Experts of a small language model: 16 experts in each of 12 layers.
Below are experts of layer 9 (counted from 0) of a mixture-of-experts language model. Rows are named router (the router's row for the expert), up (a neuron's input weights, with its number) and show model dimensions 392-447. Each number is 500 + 50 x the weight over its row's rms, rounded and kept within 0 to 999. Numbers have three digits each.
Before each expert's rows: a language model's description of what the expert responds to. This comes from a sample of Wikipedia text that the model never trained on.

# expert 15
Description: Single digits and small numbers beginning quantities, dates and table cells, such as 2 in 2.69, plus adjectives like social, human, Jewish.
router:486447499473574538476496478457462430562509420536426442539465456399526496481449459496469495548512514491436513475532477488504614472533516464444481395432539493456477422500
up0:463475557493543531435452524423578594568437586433599560477589472443532456477516600474486551456566506612454481481475450498520534452506543492493395477507573555556453536492
up1:439578486523416393418420527467547525543454575471521525539474429470504483640416520486375578440478472469549488511437485523533514452480492569494562475435434557425471442488
up2:469467559510480549512513531538484490538553522461488575448554516491492468618457571462456466519550428462616441472472501559506533521562503486439484472488534482460444514557
up3:550440498522482586530486551532480536495530482463528529521496547565543521473557520534589599556467568429497468469541428550374528528484465507457604384498455576433476441438
up4:492455579473519599527435527473533488486491565502472400460542640477468525539565541536528515534488494475446490572508427562479486427570525396536523481442610340543448499485
up5:470547497538556431492400461476495474548508544486431559527533494488472567514475476518490559562549455529460578493584443495542539449508447537438554493472538426466559441498
up6:463537461552551527475523488594463467579483536443538458487540539501519455492513513424477423494451496553521548438516521488454445495511408486517551590447503467524492507445
up7:508508623507581586506508603407536445476452403479461438478438476600537525542546454451510575477412460477414517487564505498476497524542459538501529459560455488449478533487
up8:507501476499417496569456495517488481457480381520466442479495538442522628560453496391512416520438486467481537420462491442500534519535430485550550602485520491447520490485
up9:451412526495423456507521519562476433540452573496492551496557556576497551586491447520474444538432476526506517412458505484470456453512452521547516471539473460495512522467
up10:492531532464498494472406562490554428510473498458476437485588465525527496545504504505499436438616517516487449366643445452454500480538575518492533438449569503530471407520
up11:428518565566465521465494540423466462624520410494490462510452529454570514512448480591478597499530457462462439453571599459465485477537566502427466441504513492385574477495
up12:538463466447490472532467556408537451440507508474485465513545528485585515560516503470513497435543534580534381525521503526523547621464448458506564444497516618560525452507
up13:526503510554465644579472509474505534583469544497495554444495578441506579545534551493571611520568487555449467466486470531472554454414522559475488489462529404484427499531
up14:539438481534503440544454543553549600495488516475509478486517558439472532482491461514436439535411456466433458549448460540552497486535496424491542528526551515476479543472
up15:378529508547459488553494563560481478532532531452538568478429493473421510567537502398445401434419523438479494521539495460515431414443485516536466636616488420498497588518
up16:445575445483439479514489482513561524534494517482543411551517537546425592462595464482470552582429465530584488509518580519551411447544449589499418465468550521499532628451
up17:468530486496492529504450511483434479521480543468522450566496553564445446464527493537431393532450438539569527484604523430477483371555497437507484434544481488485477501518
up18:553464513571474564476410545513467558609503576481549507503525453611502513491481563476536445505482492523504424451618516507554589393468553533482479443393538504472616633472
up19:491499584500526348478531527565553595429511454490494621492441451504482479420476485498587573494499485488496505402583527533537483473543595540511450461537547499501464471562
up20:477523549502503474519458467534480405546477602459537483475481552462544580400600480408521445530517525541479610356560519590426544386523501483425507429531585502426534604489
up21:478487523577417534418521438465595483540545627534555527575424540501536498554473496420484492476539398509392500470520435490443506406524538411458477451521407471495406592488
up22:444540512439510491510458521508492524486441623412504480432445467444554529478504551464513559442495499555448507361582464464528441537508504520452480481451535391545533451421
up23:509459462516556461490575493554553472393555517500534472604444431499491572479609472568518441491501545493451565499484489369480512510472551557568475472504419511479543471530
up24:480501504473498483537532488557516566531480518426586457487504544552465533567446450472448559584455477463486535474560436590427518497571530548514562472458503550442414495534
up25:436552483479492521541495556523481474517475492533542485428421509501513491464530592492538521491516499486418418519568546504516498580470569430432518510467422544611481414406
up26:498481484453577423468502495450529437578536503532469514504484534489499513502438434452623499469514500489516572514534512522570517489481565372470493519415526493520551533452
up27:440404519498506533530529471489501462602507510582512480500446437496500541556502452451487481532507474516553537488509513488513538513561541540574589486485409534468443376499
up28:508405424588505524549488491515535403537565442537505608501479522494510549422583466437470535533505543501470334501459353468499453488498483497488500532452407504492468424499
up29:461498550476420473489443565605541552555428513438569516523519471550511508481522506529509568384450512491464527525491497465439460469470568444508460502436466490520557475457
up30:542562437559501480530516519446468693510519510443506549475499533480482401510498640453505485631506423459512554537569544573495496565487492505556627534471482472496525560444
up31:398505518398565502509505543478517514560513601522433564477463520554563487558426576505445432481412528452407450471519544468437496438568594612535483495452488469548462478414
up32:531540441557445526513537521494574573375432580504518603446519520597499504568580726460545447545553565471487533503557518630458452514618570461544566534418449541530491532440
up33:490484567613550527517489483457604477488437447473415434482586574545410512439500520516633469508482572422447506461502492485467528505521578468466580530534591445529446588561
up34:504461499484435559485484506448513433403549561493464549446521480553542541587470616460564449489475544528472526451517487613417533567536572380476555467502498430483474480515
up35:433457462511534546485503504501459597487494551491471460426594580394482511533547471517399541473509510468591480533475515542397483501498490460471525434581447481544479545509
up36:399503588475449449581459598392535481474512530454523564450504551480515617470578484428522512473432458438492465452523406576417449510572492486565558536495500456504452495426
up37:476488603456428476469474500483549434505472491542522539511414477500459500386501423536517615478501528443564543469506527474499409477520522425452483600434544467502546564469
up38:559458445472504461555445553428499437547386530500504426510467525530415554505503494476591520417620489439631478532510490429490527524566502557418556563540525511582452497591
up39:384534501523387523521548508428585510457471538436500483399520605535515457622443509502509537583471414509515495514523520445422530474562527437491452443478465414579451536483
up40:516463444483429515503437428426445454567486450457539626440487479542486499527526534447512622496486571518423441469521530447533449441522483576471522506451579508494557443495
up41:505581465495486522510455489481432491462473575457497451445549498594475525460575520520517479463447430497497571490588486427551520429496458484521499482461526445452574438404
up42:452553474481516515457486538461472553532508535514452590484488531470533495552421568594461503567528447480485464475566541543467495509506520552483466463457590511472461503514
up43:395534497451547428524568523435460484515479494532482418515531458534536441539454518459505491443523540480451542480490432498500426483547570479630482483530575527464529405424
up44:461473469490502525509510517473508572568477465442539509585528484468532524509575511529457412517561511476507404466560471460489553449463505457466479446458529527518500461482
up45:385509444645515576451555535434559480460513460502411440607536475503452522476488584507597555537514587528492537459491448402480471435502524467545513545472376538451536576527
up46:540590483547475471504517542504490508473386569477476522394479542499457542498484487552565430474590507508488471529513512600436406502514466386569628492506481497475614567564
up47:510514554565503529496556505511495466508526428436516483454471561502476545522522518470502504464482494453488491473584413523438519471492531470534436473509509545545496482509
up48:584490545435480444547590537494518539469499514468625453478538526530558485420426576360555490498473486493501544507466426467351485499495537542476549557483496441482424491460
up49:563485455369520582591437541518486612414442482429507483499508478507492492468591581486410424531498433529478496475528425391589530522463513549578587447507375399483419467473
up50:490486534509527483537418500589557509499472502497491569528469452529494689521636536536526506504538436570459562486485460500481501519514499513507515543604521456598518507478
up51:441564541515535549517526520593506522483525494411375524558423547562453549473465484552469561449472515491446571476482453445453444553493412410450494484485473522544532603464
up52:439526457509535439474481494459532547397430577428566587494415481531509432461526632397560537488535522464455613474502503554545517495492494514468476495403522567516478528412
up53:456464500499427414488504471515568598396558604457451462489525606580430482478420525541516448556509463481481424506457524567505473460484465492471501506542515457482532564434
up54:504635571520547434464452505508470530518476492429508509450398505588562481504532510564506460529452521438516515537556472387557438491465486485480493576483487490506514547470
up55:476486467487553528530508557475459647504501630487567526513548493564417527492515542487491441460534457571618501435551521578448507527418504469575445488518476494528586531510
up56:492511605556453605529517511483590581458531520466532459464456523498502488504469493471500546562519482534521478472482529479426453435552478471520699398499501468405414491465
up57:509555608520497500481419521441447535580526495525467466418515561479514515554547569438574456518545471440420414520515495541499468522454465584466564432526488442543421594446
up58:509488602569549483650449601411585544501470568457475408458535483474568564545523496583554437455372408454499583528470528517492435531446542480514460509474498523515506541526
up59:596570469436388470414475480454517576509449521503548529567512525533527565493518481463479577562484504514548515370538498495461501496493495559464480496513622357537509504502
up60:554442596489521565513479506505528511535478490497480462385439485528509502621450538476544410360498515479568490532519376472409531533503577532498538470443559544530493453556
up61:496493511489545538506466512510480607357548520392602460405430606517392441542535471562422543492449470387432365554578477435531446423562520445584517517544527499466524473492
up62:437438450509524451451441541394504469581501435509503507573488534499472470418473498406590462418504489490482558492468476442547509421446447424425476433513498608456472532425
up63:476453455506568571477494524553484513556498586412516508567535549480519491564518538501493475458514485445482445606533470519409425469541488410505497446488482563594550543467
up64:399576415457533479457499509542377555505449595510416514586437492469537547527520491407491473475516501512495503517503493493498464413486531509414382577485555408464439522467
up65:484488518552468492564499534467516481516543455537533539442372539556486490630582516423475632470490522533474435489548507470452498456546458561538477543458466471572520623560
up66:510491469495411535458502496542458435539496499455572432486587507523598542443476543444511463458529402483520449460530448492478447503506555482497560575475549498554505397491
up67:595394510562496461483484531480514509441553547459549570570455546470504499550493513547536563483477534510544431471464504570487466543417467433453478489549575505509567486472
up68:496498477489482513561477516441488574519499520522463512511449517537468453500458607433494399515465480476504522567485472598481516543545581516489570521476545479492431516505
up69:467511485466483491508515525484504571494591390537495461546503492475531460459458486461480512654524586444444429441498511473506370484486479528582491555515456468581542539558
up70:359613533475479537564456472505529531511438537480499490459388467486481553430569495553587511490443546483500574509567512462434481449534613559510587537591485481532537516538
up71:447479540476458534461630486437533485467588530503459461437545458527486472497494496517484500514492446404491420527577498468473481475610525374437467580441513419581586486465
up72:511544513440543590476560547563506446453505520376536500607510474623517488503502493572449512596439489505457485373590516461520537495547467451543491604411466542478527457503
up73:518560446432437592450478516461460485488520454535528536423508465525496570434522449533421543542478544469487495511500566473506494464458584543457456461460477430512483615547
up74:503517489484540483474421519491520421409531559531559552536471517509536492546531547547536514517523561505534471548502524518487552550518498451414553474439496486471500399515
up75:547523598478514468527491551543381539452479592460523488491522554511418538495599480584466469511514502407517437444559507552428374405516531447521472492485470484485556497498
up76:485592504429462528648513572490545452529439491460485539525553534462437513571470525505555430485605498458531487502475413532446489498502599454485461502536568510541491491440
up77:532525455459460526508559592536495443508533547511530518521539472462417454549497580498455506453557444508501466424470419517531518561561613521534499536495438517446527451487
up78:430617510455533398500506509496504579495431432425471427442429587522557564481557467544532442518455412488508468500564503528523385512493395519472476485542528431502455511472
up79:466568614500547486487468527490435511519521626465414512522424565516573407482443581478467560475549570491419518436531527506496499455415573420513502558502556511584493458475
up80:525470516534494471492583468462498490513472489506530509556408475543593556500455483577463465490391480490486558522485482440530503515485490491425551525501484483417461486474
up81:536461463589472486542393512449616553475471448507540501458477589387529496488506458519494477510473455540547418508467541579483521450536584437553523414501538551518444510595
up82:539392505535522582524509497546549500581467516478535501513477410514520519593493506548607536454470521449533524540463473467517463439514547576512522448554397409475500490483
up83:495468465542508561563508549429530388549539558524502469523539548470517474514516510601433456520488419445458459543472499442464554514422532499464457513490535463549571476450
up84:453597484453481509563489582579513419536515450502518478465474516446465505517543608447454495462588472503537377518441470514545425464438539522544517460546475503467502607437
up85:488530575463509434511480567532449529488512477399532582503555500498483479493539479404406537393405559491489592485496424519453508512482575516482481468514519582515459454562
up86:430509509558460572450493517528496580577477486507535565409447497569481445545486487449454417485509425552505422445473464541506505553529529491497561486533379552527453485463
up87:493402502503521536498527476518547469509480497479513516519450562525512484546488461421470531477431446470452441534438570476579493408382373561464528474417446440556505598451
up88:422522505521496516567501521458588543513459527392499447533537677520436510569434532505502538583458543490422521534489455483348486420445516505486571518504440498477413558569
up89:513471500458511537488496494456472465574396565415513490478494681363482472533594563510512516536499518436469520507435411522470469473431435476430553538651472448509544523564
up90:503446466569533531503487529427438566511512552494466483355559460559448507436478546466548557406477546459506411454483441485491458462483510468473483485536546560610625515484
up91:430510514550454527488444536455516549507492496397515618473523526415534569557543507552543539444529495522413500504517417524565509459491483493453565510438447517552464564436
up92:498424513526474551504486509331616454454363525440518471416449485553462471425494498559533492499426411519480464588500549494487489454488538547476534473537652451530553496494
up93:388450596632459490666520497513494485461377512490507464541531448587453542494489508457471449461554500502553562528521486542470511524483539459467509430523504489534556508508
up94:539601598505523418501509532469458567366488488440531473504509522514475499445543546457465528398533519475509504427492497490531435480433484433493451521549525587492562517513
up95:424552458410392592581396538534453588541475580387511543478388642486509524505475508474485525480536425469453439533606440476437525538463497475461507556542397490505484513432
up96:492488502543501517554469526422472545482566479463496490523459475466493464498668504416536492502505500477372449550497505443556444483484566434547609444571498509409481521470
up97:479554603512518554471504537413476588601464490481572520401452496484489482426465481491561568520420523517403437497469512443533603475467490487461586429530502517440481479479
up98:493453496568501517602494579523531475505493503422483447589519502526529522474541548525607472531375437423459416504490492530403506555507488502583474499436434426497523473494
up99:531418514548501594437472409463509502574454571476546550560471485466496479509456519566425547515431436514543486440460474505474565498531483530608488530329480442543553540503
up100:449480600505523445544611511386604500447456552481497500414551461480530494466433519551539455474457439488509522477425449564524487507569588532540445583521569506512525473501
up101:478572540608513410541539587427542460500561600546423485509485463563507456520580581423560459481486542512490486498519562454449570568592521474524535550507438469484436514434
up102:402494525521454529555493631500528502551390544395552500514485570568490485575599552497503463479495494455470473479549477485520451436476610550541584512495519481496490494496
up103:384458576576403622455560526525523549524480512485524518549486551482539580467501531395440564450490500430590432425550453528468488414539604504493425539420534532560543477518
up104:491505596583472588532444483445629513512505470499495425440525551494524549501481536387561474532564457580563551537497470575483580454538547480548567501508608549454508543505
up105:493499508565456508477533532496559562486512527463580534502452562515580419457450488434529560576457569468405542556491453515431472567530530423515482498446636592498503536490
up106:398572501440424484507477505468438537522411508504563542434451485471527542495553508479404494484452564452486464608481471491468468538481549500481500462467510557578444480504
up107:485543501453450500485562488499512555554482523487516540419447444431481439452552597349491536414559589550538572498556485492546531592533647447495476541488479489445446530416
up108:487487555520498616502572569482498547538474422514521513447505536470445558627508526553511445485533450487531499403504409512420503433474549511599510505537426440547469589474
up109:489423526522551513469557499497513550542480473484566509314507462465494480487524521488481453492471520436505492427537515512476528389535422509548441493461471536573526350495
up110:555569475484417414592504512490622531547405539521523423526389552518458615515441491614567535525501527524438554490530447495453478506509483453515613505546475507397493490420
up111:516514445570412466461498508579564519571507516415589430588512480475545481525490479504450496420591528558467495504514469471485489458494559532476573414429508505523534465485
up112:507468552448458437579445542414514519484408444417521483459546516574549531505530589434544527522432448421453534444545421581519543449520538498643478495520506509605576545545
up113:408546462643461544508521457462520488610463519463564433519419494555495505527402518476434569519487575543441495500524459580509413454499540439461510514489455473585543550442
up114:469470457485401577498474458570438520515511517408562500445482531495515486482514481495483535557454494509408467482455477523539466461483565516472563500463529481474486505479
up115:472524469488442502500477498438552439484511499479532499433447534383478548575548503484534543383470455515529505446447486456506486493531612470541444523441477548510549497652
up116:481472515561523528543579521488542446509490616384481436409632497513508560549504449461450555487585409521556520553474461528464461526497530508485484495476525404526439447569
up117:500449499423496475571483511465458597495444566469512516463552431555537521496549554511550473494494511495530519437441501562438488555526538522493495392517479535510580501485
up118:573426620499450601531482523444601528451523601521537512484484431520495596512631595433541431479552554482546497474541528483482467425478503490423577492510503457495573511459
up119:521602481452494473539461519470562583498494510537583518556510481442546419470490488606538546438485559467541533520506441508449510495459514493542495498436461473485547521487
up120:529389446474484481475405520494608515508490494493508402466459529499529438510488626556555559589519502465480482518532474467419458541577484488499525362488459612566470435492
up121:541516460561549567489502532493472416449523590530462495459483468581458575491445468432468481475416504498485468501461507495414391469564475516479617481403553444507499495491
up122:470596453547502413562536485493472477535495515502508541532500453574514547524578572509589573511554467544529481501620540506458500430450505586496543539488617446529437448529
up123:569450521515521524575490510517589390413451529532470447496462477577446508585445543452543453534392512507508547476494479633582520563526479413507571523429591562491538481447
up124:583479492443502495434534498453506549505541480471477477534515543458495549530468592494597528459479492524439435462508518492481528478513536525523514508426626535529463569472
up125:545464648466522498525493501431536524461553458496550520484386531483424453554520494449483542540516463443585478575453524467508523384501432517507524452499457441460550520462
up126:532423538514576414517530462468479418519539500516506434448501431635512487475478471408506459518576444456549438422527435493496486540524640475595516525520474523515435459531
up127:519570432532479657563532498444384441465489462510492522443562531545600508496555490518434490517433458431475632549454548523436446495509534512466520516477516594505524450480
up128:513539557551580467494405554590504528504510534478453512396492497458534493446550473540369477444491570492445455512498493440462533534447589547499474538488491444527490465525
up129:474429507520462421619446523561480403545413551388570446473643558504494552529465520550518515500491435448560491540489440484550549416568500421492469433469479362503412481582
up130:526565478597502478451431521480483481474538452407492558512511500565564495449547429549451481535482484502436435500455563496517504514596446462482447477433472551564480518450
up131:476467458578515527529478504407540494467392518477509590327589540464488514544545522520523506538457501388481421546510446627559519434508504532451469422433541484516399499556
up132:488536526446458411528459569511436544467561520504559472566495552551465522497546507473523518436483464488555466410478509523451444496418555426536549509547459546491608586528
up133:481598518481540557438457578427475465511346498533537515425503602428489473563470546483585526515572496468492484493440511514478542480471481470510596522484582534476490504433
up134:455501508541539433465529534561374428487554473547464460518618508442500498546493496531512505522525421469497380402484448442445493490490504470412569505488535496464449513377
up135:435356492441456590502493493507481510510519480456434555516449456461573535500473573486574568475472462509572590447443491404485440490527545499492500412406503418488482336533
up136:490482508556539504422420539529544444459487550511554529463472490484408474505477514568524514572519424535562516442498414451442451493446511466386585476537566488470573609442
up137:500552612549453547470550468488563565527514455530506530597415507443500480572448496393439546441466483441511485455470476510519461508448529408423472522522510538392585503522
up138:366512508487474484474634516482507483511460530524540594456609494582473440489468530495501482522522397473473483523465524493437521580594535471475508461578547492510469487527
up139:476594491532515546514485517501517467504513479479497434478656489471413525562403458549501499442544428507480427496494579504380387509527551504498591417525496368527522572566
up140:556560538399491505405535516548588517605504512496509473430592553477495554494502522447401549470518530489505338523507479498435491410487513546497563353475547554557396495536
up141:518515474507563554560461504413460503492536565535531491508440650526511516466470547544657511479471531443365504581477486487521480481496592440484469437500394577519558432418
up142:473529493536497520475470551437482525449486546452535508506525516460481570525503542529489504551521407565459398443578545569480523617399444403508441549515546366466519464532
up143:453467471588422456469487495577513528448459376491584478407534625460521488475444469483512512517419530376466420526492524524575444440439522506545517509439478472544492511513
up144:487493495496428464425457514484557535490492509493516619535373496471479470510612464467471563550422524448492531502462499497575501426517524549520503535421598546583417552495
up145:543503502544525511509517541467552457573506555488529461542467433559510477553553608484665485538455514554595424457516442460548528550581505517493517474471510448477500534600
up146:512428493563513473533403508524524514476507510531530467534428529493482561501490518506471506575523518479556518557505468453423452513563432417432473476500505499472539516397
up147:440507459512502474504423513597525450401498480484511557469634457521523539430521541583586548564493422513480521479521508526505414521438549478464484494530469476512466499553
up148:454437535469517470500449571444566489466412451502546423433409519507540594506483472489537463540428417441500531463456499440491514569493579515482514489502507485444479462497
up149:509464593598558607478477538569478452524567448440485603400548491446506420468516491499525498482550476486529528489551523462459492520484482522552493528509539534402424478540
up150:487447454508526545546512503543560494492452591477526379473502496485557521477436462521462552470451559537632535389481544526492509516543516519493463513499544503485454501512
up151:301580545480374549424488507489503442441440508536534554434645506554467480453493564506574471544571496447544426551441576580430486530534495397486528611484585586504591539480
up152:524443550532491471444494484464533482431447490388485462467523564490435499453543589512505569523401519529518545491480450537448556472457569531440498472387566554422437548487
up153:472568488583494554578492547454502606518491536450513506449576499411539567429574492492528521402491542478582488576422506565472548427546481444455451480503495494542554560546
up154:484561461486494575534488529510546581524509486502664609426427508487566555447520518517494489480481537465415456513488450516483455520492507477528507544435517559539490457383
up155:410498450426441522486417507617440546555459515411527616444371530472503489463484545554506584458485413498555537474551447419474499476502454469536461549546513521501398491500
up156:479509552468541459465422531399472448443445463506470476459582500455548557493518506524592497501616500415545389510441467519489544512468597509550554398482446450507509470453
up157:542529437507494584504582466402470505513503550507539522422533583394563459587414408574465560489555540494464534531400554513495515534599490558533505438482449519567567522454
up158:442464514458505477536415533565491426487402518508461470529386512598480479584544522597578457517445515547472566566528463524396464479553536499504428540511497552515529498448
up159:528557542450517458465591471462533548522489505505547456493499505507553480489441591454526570423572572431479537517449521457444487514514500518469473548485458518502573530526
up160:489487511537510504465490500469435415432549494476503501413532443616532492572496476449578467475474456553475525412507536503460538530550534438495612490433483505420496445557
up161:500591573497480507512489574428482511537517499492542486555533510522587506535594528448483517488440443419520516438620493412423517495447439511577508478421501521450451540499
up162:521483543448510461459529514470474576478498549512516476473535516529408540513678584413436470545467395368513447508512485511511522485561463448477537453436553457474488449578
up163:486525476472496449478514554529529565546472543473575430473536502466562499444467667541485499508514505481524558469484482414463471479456497525479474548490491493589585569475
up164:425541436536573395630534507485467476511501461508473519445539463574469552436569520550498535456533497514454610555600448468457483441492509469525497505475544477546485532423
up165:468508519569461514582492489395535535460454545477435502482560523478492544553450478526487476473450423430444494562440496487488468497484521529563526487573472522487545436538
up166:484554522493540418487512496515583458571552426462487541480540430496540482535459518453433513417529545494611403401459464562438517316557543635390487551521507508471473538552
up167:464476509561512542586482473435552549494456497455561372512515480511613494436505519447510505491419444457609519536490514520448482488516503503549584482499483479509432478544
up168:437512500488555581489524504471610463537533448500496478327498511529440455432620585444611510541478509433467420502504426503437483610491490604494519482442630532533505503545
up169:502525455621479447606465502466544466480458503518516580454506452475453504549500498577536475392553584479539580513511401442580402478501568491575484524560458391549591569528
up170:468514492443472584526457513482482497448485487538534520474516430430462571508545543489522522410496513487538378509487494593487449468468495483464525522417463500536524582451
up171:504455648455492491501505539454492600390472528524490438464449568522534559504546619424534477496490530528565449518465530468443389472519560487548593494549522487581525583510
up172:507561505508519469527504495554446521558579543528497481448519516446419517410485534507460506560517468427520522457428494430546525539454482454525562440523377435542452494478
up173:459518452562511476462436530461423520541466502502495576468445507490500488584554497404471440465542499416484453561513571491430502466619496492460529492509441467455542507505
up174:442515547456501524546488526500502509441519557488599468503523484484480480498496596512518533419483480503513543473455513545465495521493563524532453495501545525544578530483
up175:528525486469513493505469543585488510498438511499466528531513503468585458489451477507429465458503571505558501482513447541529502434470510677499487482474461496491472477470
up176:442560508526503450552541451480492610420427503532561527553531465543601463590422478524456473498416462458561579525495486496521511535604480425547546546526516507452544454472
up177:401415461508517518531502513525497493403468580446501494471576563507440463527490514508482503543495531487507583432472463511450522436613459541480466559364550544520531442408
up178:467531551481498486505474552579492589553497559431593577537458478474559500490486554500488499428407430444464543524500496499492458502485504513504447557442498461548527531425
up179:484519583527467469505460475456459523505442446519453591502509457481560472569473452392458499452492426374377573407443525599530570529523569507481522483616569560490480497510
up180:459560510557520464508458521530579488544505394559522431483507487521400502428417463462570493531428541415550564508469505501525494548528555451508475564491502524556537531530
up181:478509473513494464537518485468524605553511488548481507551507527401417472516535591524457497459481499443425494406506486573476475461435397443406470518489558436434546537456
up182:501541595633444452511488482375528493471497490545528419505500590555491559419504479435492534485464521431481475478474522542605483511501555478496403528509586410641480599536
up183:435548415540502549468445460433593586429462470439548514518494450511518489455525457482519591455417501492461450460498518535525526479512482432520576519409529449510536527499
up184:448470547472523412520560571535492547511501484498559457484547619472435486488432563462564530515510534417501605549380443515463533515566531439509549516423568527449494585481
up185:431544524575516534540478564417519583439547513519440487461491515549440534542526491560486468462507517477472410548447466554523474472524528412500478517499513553505591458467
up186:481483649508555488527540552418577450507534443466457507474525477499483506481495503499578552409458479485472520438482473550538570528461527605567510621497447508545533492290
up187:573515457469468554521488545523496491442519527520560544568437537472432548524494553503489533471448551538516556489448532496564489531496481456454481504466609476426577553487
up188:448463450511528563476438515528510509426533504484500517430571525532602428526443495510499531485564383504484504531489451463524469562493504463501544484454520443484466501420
up189:508527466454483509515377563542515514571445568398558617501413465460478557463485501571519516459499483434544490526548539461470490412520564488464501538465504491504542477381
up190:472489517484530452445531502510530462569501456446482497507507472410495545481486508549602538487575492538444478361439374500457468383480555546491512481467467451549556488580
up191:496490547517525602494477479481519516493533542532517611503441559485510479540494497489530480535562521536505460568495445513429533590540535486445438427495499516497453427526
up192:459518543535450513482401493429518546597488479510541595484439562463601491490507477550477471629417437506452520498439521558571524543441519543499537536516545482437532468523
up193:471563464442395546503528497531488538532458546490517412423566546506570555481522593482525544524581533569515457485547443481476455475527460519440499522467426454557474456393
up194:448526621489399404431489498458599458460486460555485420475498536616415541420532516588558586507377489433508439578450500465510373389601474502465458436444583513571581532490
up195:502488554536510624494520486605521519603478604461457518527536481522482507579564542513422425504464573538458437439489493507465430502532446538531494443491462486506410548453
up196:571458518542528508458437515517460531474479482482506446376548528447532422519610503513424529506484429523499422470444514483547506475601473411573453553421455520494489512386
up197:401532404440522555530501518357509612488541488507458431464449533531585490544526552555570476609513517530467539513490549429488465514354478566474510548469399521536443466497
up198:529443475481523408483556532511514443603459447426554533439624516492461498494477461560554493488502530388520434467598447486532504462434539578428516495536583519462391428536
up199:502466512509463517529445486479458462503502585466467495434527603504528472521621460444527513500512434513518463435530512523527452479494450477477422484499446523511505586515
up200:403466438510502518526517515563585546462430505431496534491450567468478451476477469515427575498557486450516423588539405430514467456443415533466444486527457543514459515511
up201:514483558584525485490538509415443506481491525466479516497586428579505586482542595460438494535476505489461526494526532556500548377507560505547466549549556482520420530455
up202:485545501410503593488564498547505480503475523526447514408570509455577509464479609460574488523606478564486441430425473578423547629448419420497507497411413441532517472586
up203:456458587489539517525520532509473494480500537488500510402570634582543464479489542592488511537511538501498495464505555516451473453511523440444457431453472478518538560455
up204:525482508455493496479513463480446386448494504446442447542501517509479541441516508385430569484476511472552389526505493585523546447536577453460548454523491395516495529436
up205:500565600526572548450471493421453613502543468446537486468474456635543453515484476492437523559481596465478476543613517492331445442545512538380530515475585453566540529439
up206:497520562474488543481407458443497611579424517430509598495425522504481513431533607556482545479526601487486399489653456513453459433443435502561469517513445462522564540516
up207:468489585486466440599490521556424519490404526484483539460532440494507532490524478503499524572481502589516449438499516496471419543463490512498500461553466519542423406505
up208:451518529450469410537456544550435466486486480439485596468510447489448472459508501555507527491458567520526490603492433461452417380476561447454431499635493482523503536515
up209:491487501420436549555509471531436445463486484534480542526450448520496500527539486477477531473478500482505528576461463440492411506419523513460452497423528505544555486516
up210:528536443543413522494482527585488460486544497464464475505587541516535516546542506494466483547426515467438506458462454443463546478472393517499500457435482496415499519469
up211:430512487548479449590469548502533602545510514419428485493572500553551528527560489450462468542491488434409516504487464443481556525624457381574509497519474467578532423364
up212:472604502511510513519472497447526544427548569510469469528524506476435542495589450517491445485480560498563512535458499485538470508530615521494435467501502518497588451520
up213:495468496486555503484454526463500442475437495469494591523470469625545454579486534486442482515485449511453484475463572549495541480602477499507555526433538526498487431519
up214:504468528483506485538488562473533537492458437480492448509533475592427515526464466492590475553548409585481452518485495572409465520675541435594533517582481545480450491517
up215:503508528489471458487437537506519575516571569485565433501539478467558414533468605495566497535484510570495473452453432556424493555488478512455532495475369465569416371549
up216:407535473526400568566464536458443544551351492484517523457447500520490490495439476447385499449458511442515499552506488478547467501540482370480530470574456521531571530471
up217:473451487468489470613611525483459525489448480487485510509549445504532570641535461393511490403545461498502460448417426514490497526594512562589493519540506434495466454547
up218:446534474438511413575437531406605601451590457514482433443456525590474445452514509454629565455472503510542552439485533451500546538499582499473540578510582548513513439524
up219:439444547485591510465559492503539548528460484494394515606526488417499524501526459459555564571498599568451544409551381469423495546469494441550513457395545536461553590526
up220:489432571497490472498489522548521430490484567464600466543476538473471518451450560496420530401443575464459560496472422512432474611519527570472478554508498496544454494461
up221:476468488450518396468539561541540485423476477405597473541540455504551519444482602540514448436503504438484551453431480456450529498471508492483459588471513526552543577513
up222:436558483525524408475461510432444467438492540500531523521409490498518582415510505459580499534548428500550538373502441471369522446439497390456583439454499447389517415388
up223:409485523415568479502448589447501550467393539415524524455451551495512457539474509571496528512499570433484505466474382565435468497422483504426514465522505526503487470432
up224:475470538450463515458546480438420513580421450413488530494479549451527519496472573479504505429556575455612528425436502549504499563513543599507492445437490558360476442534
up225:421503556437414427498472511503561563493450554427629521461476484519572494492505564493485534451425511476527518525485489470568405462509470525513499519389515438508511461475
up226:522523473470442522474553491497486435510436579340467442508321457433510497447567523563477535451521538452529484460428491540506539453507445603449436586455513598524480560535
up227:482541535470514438502473552435518504467443444496528541543519454503447535415550485499493562446468504481506517407400481580467460545481625563634494467512470453470530460415
up228:514477435548445523558547497482567559479478473511428565462426506502512541405575477527499481500485423532497462472521423532561434533499466461548545461577514472466394470625
up229:469491499509525389608495576492651526513494447501450415431475568564575468519559597455511462477480560451485466503475513509368442469573462449552538505502480489555485450602
up230:573510456560587539497496519471558482569517588485520572498474501479566499480469538623509570592535589492443482605528511434486499485530522488482497398443421524521532561465
up231:461504536508441542470412537463485524542542563529568486424497536521499481494519614492517523555480426473446543587530531549490570507474634432482542450500514480495443504489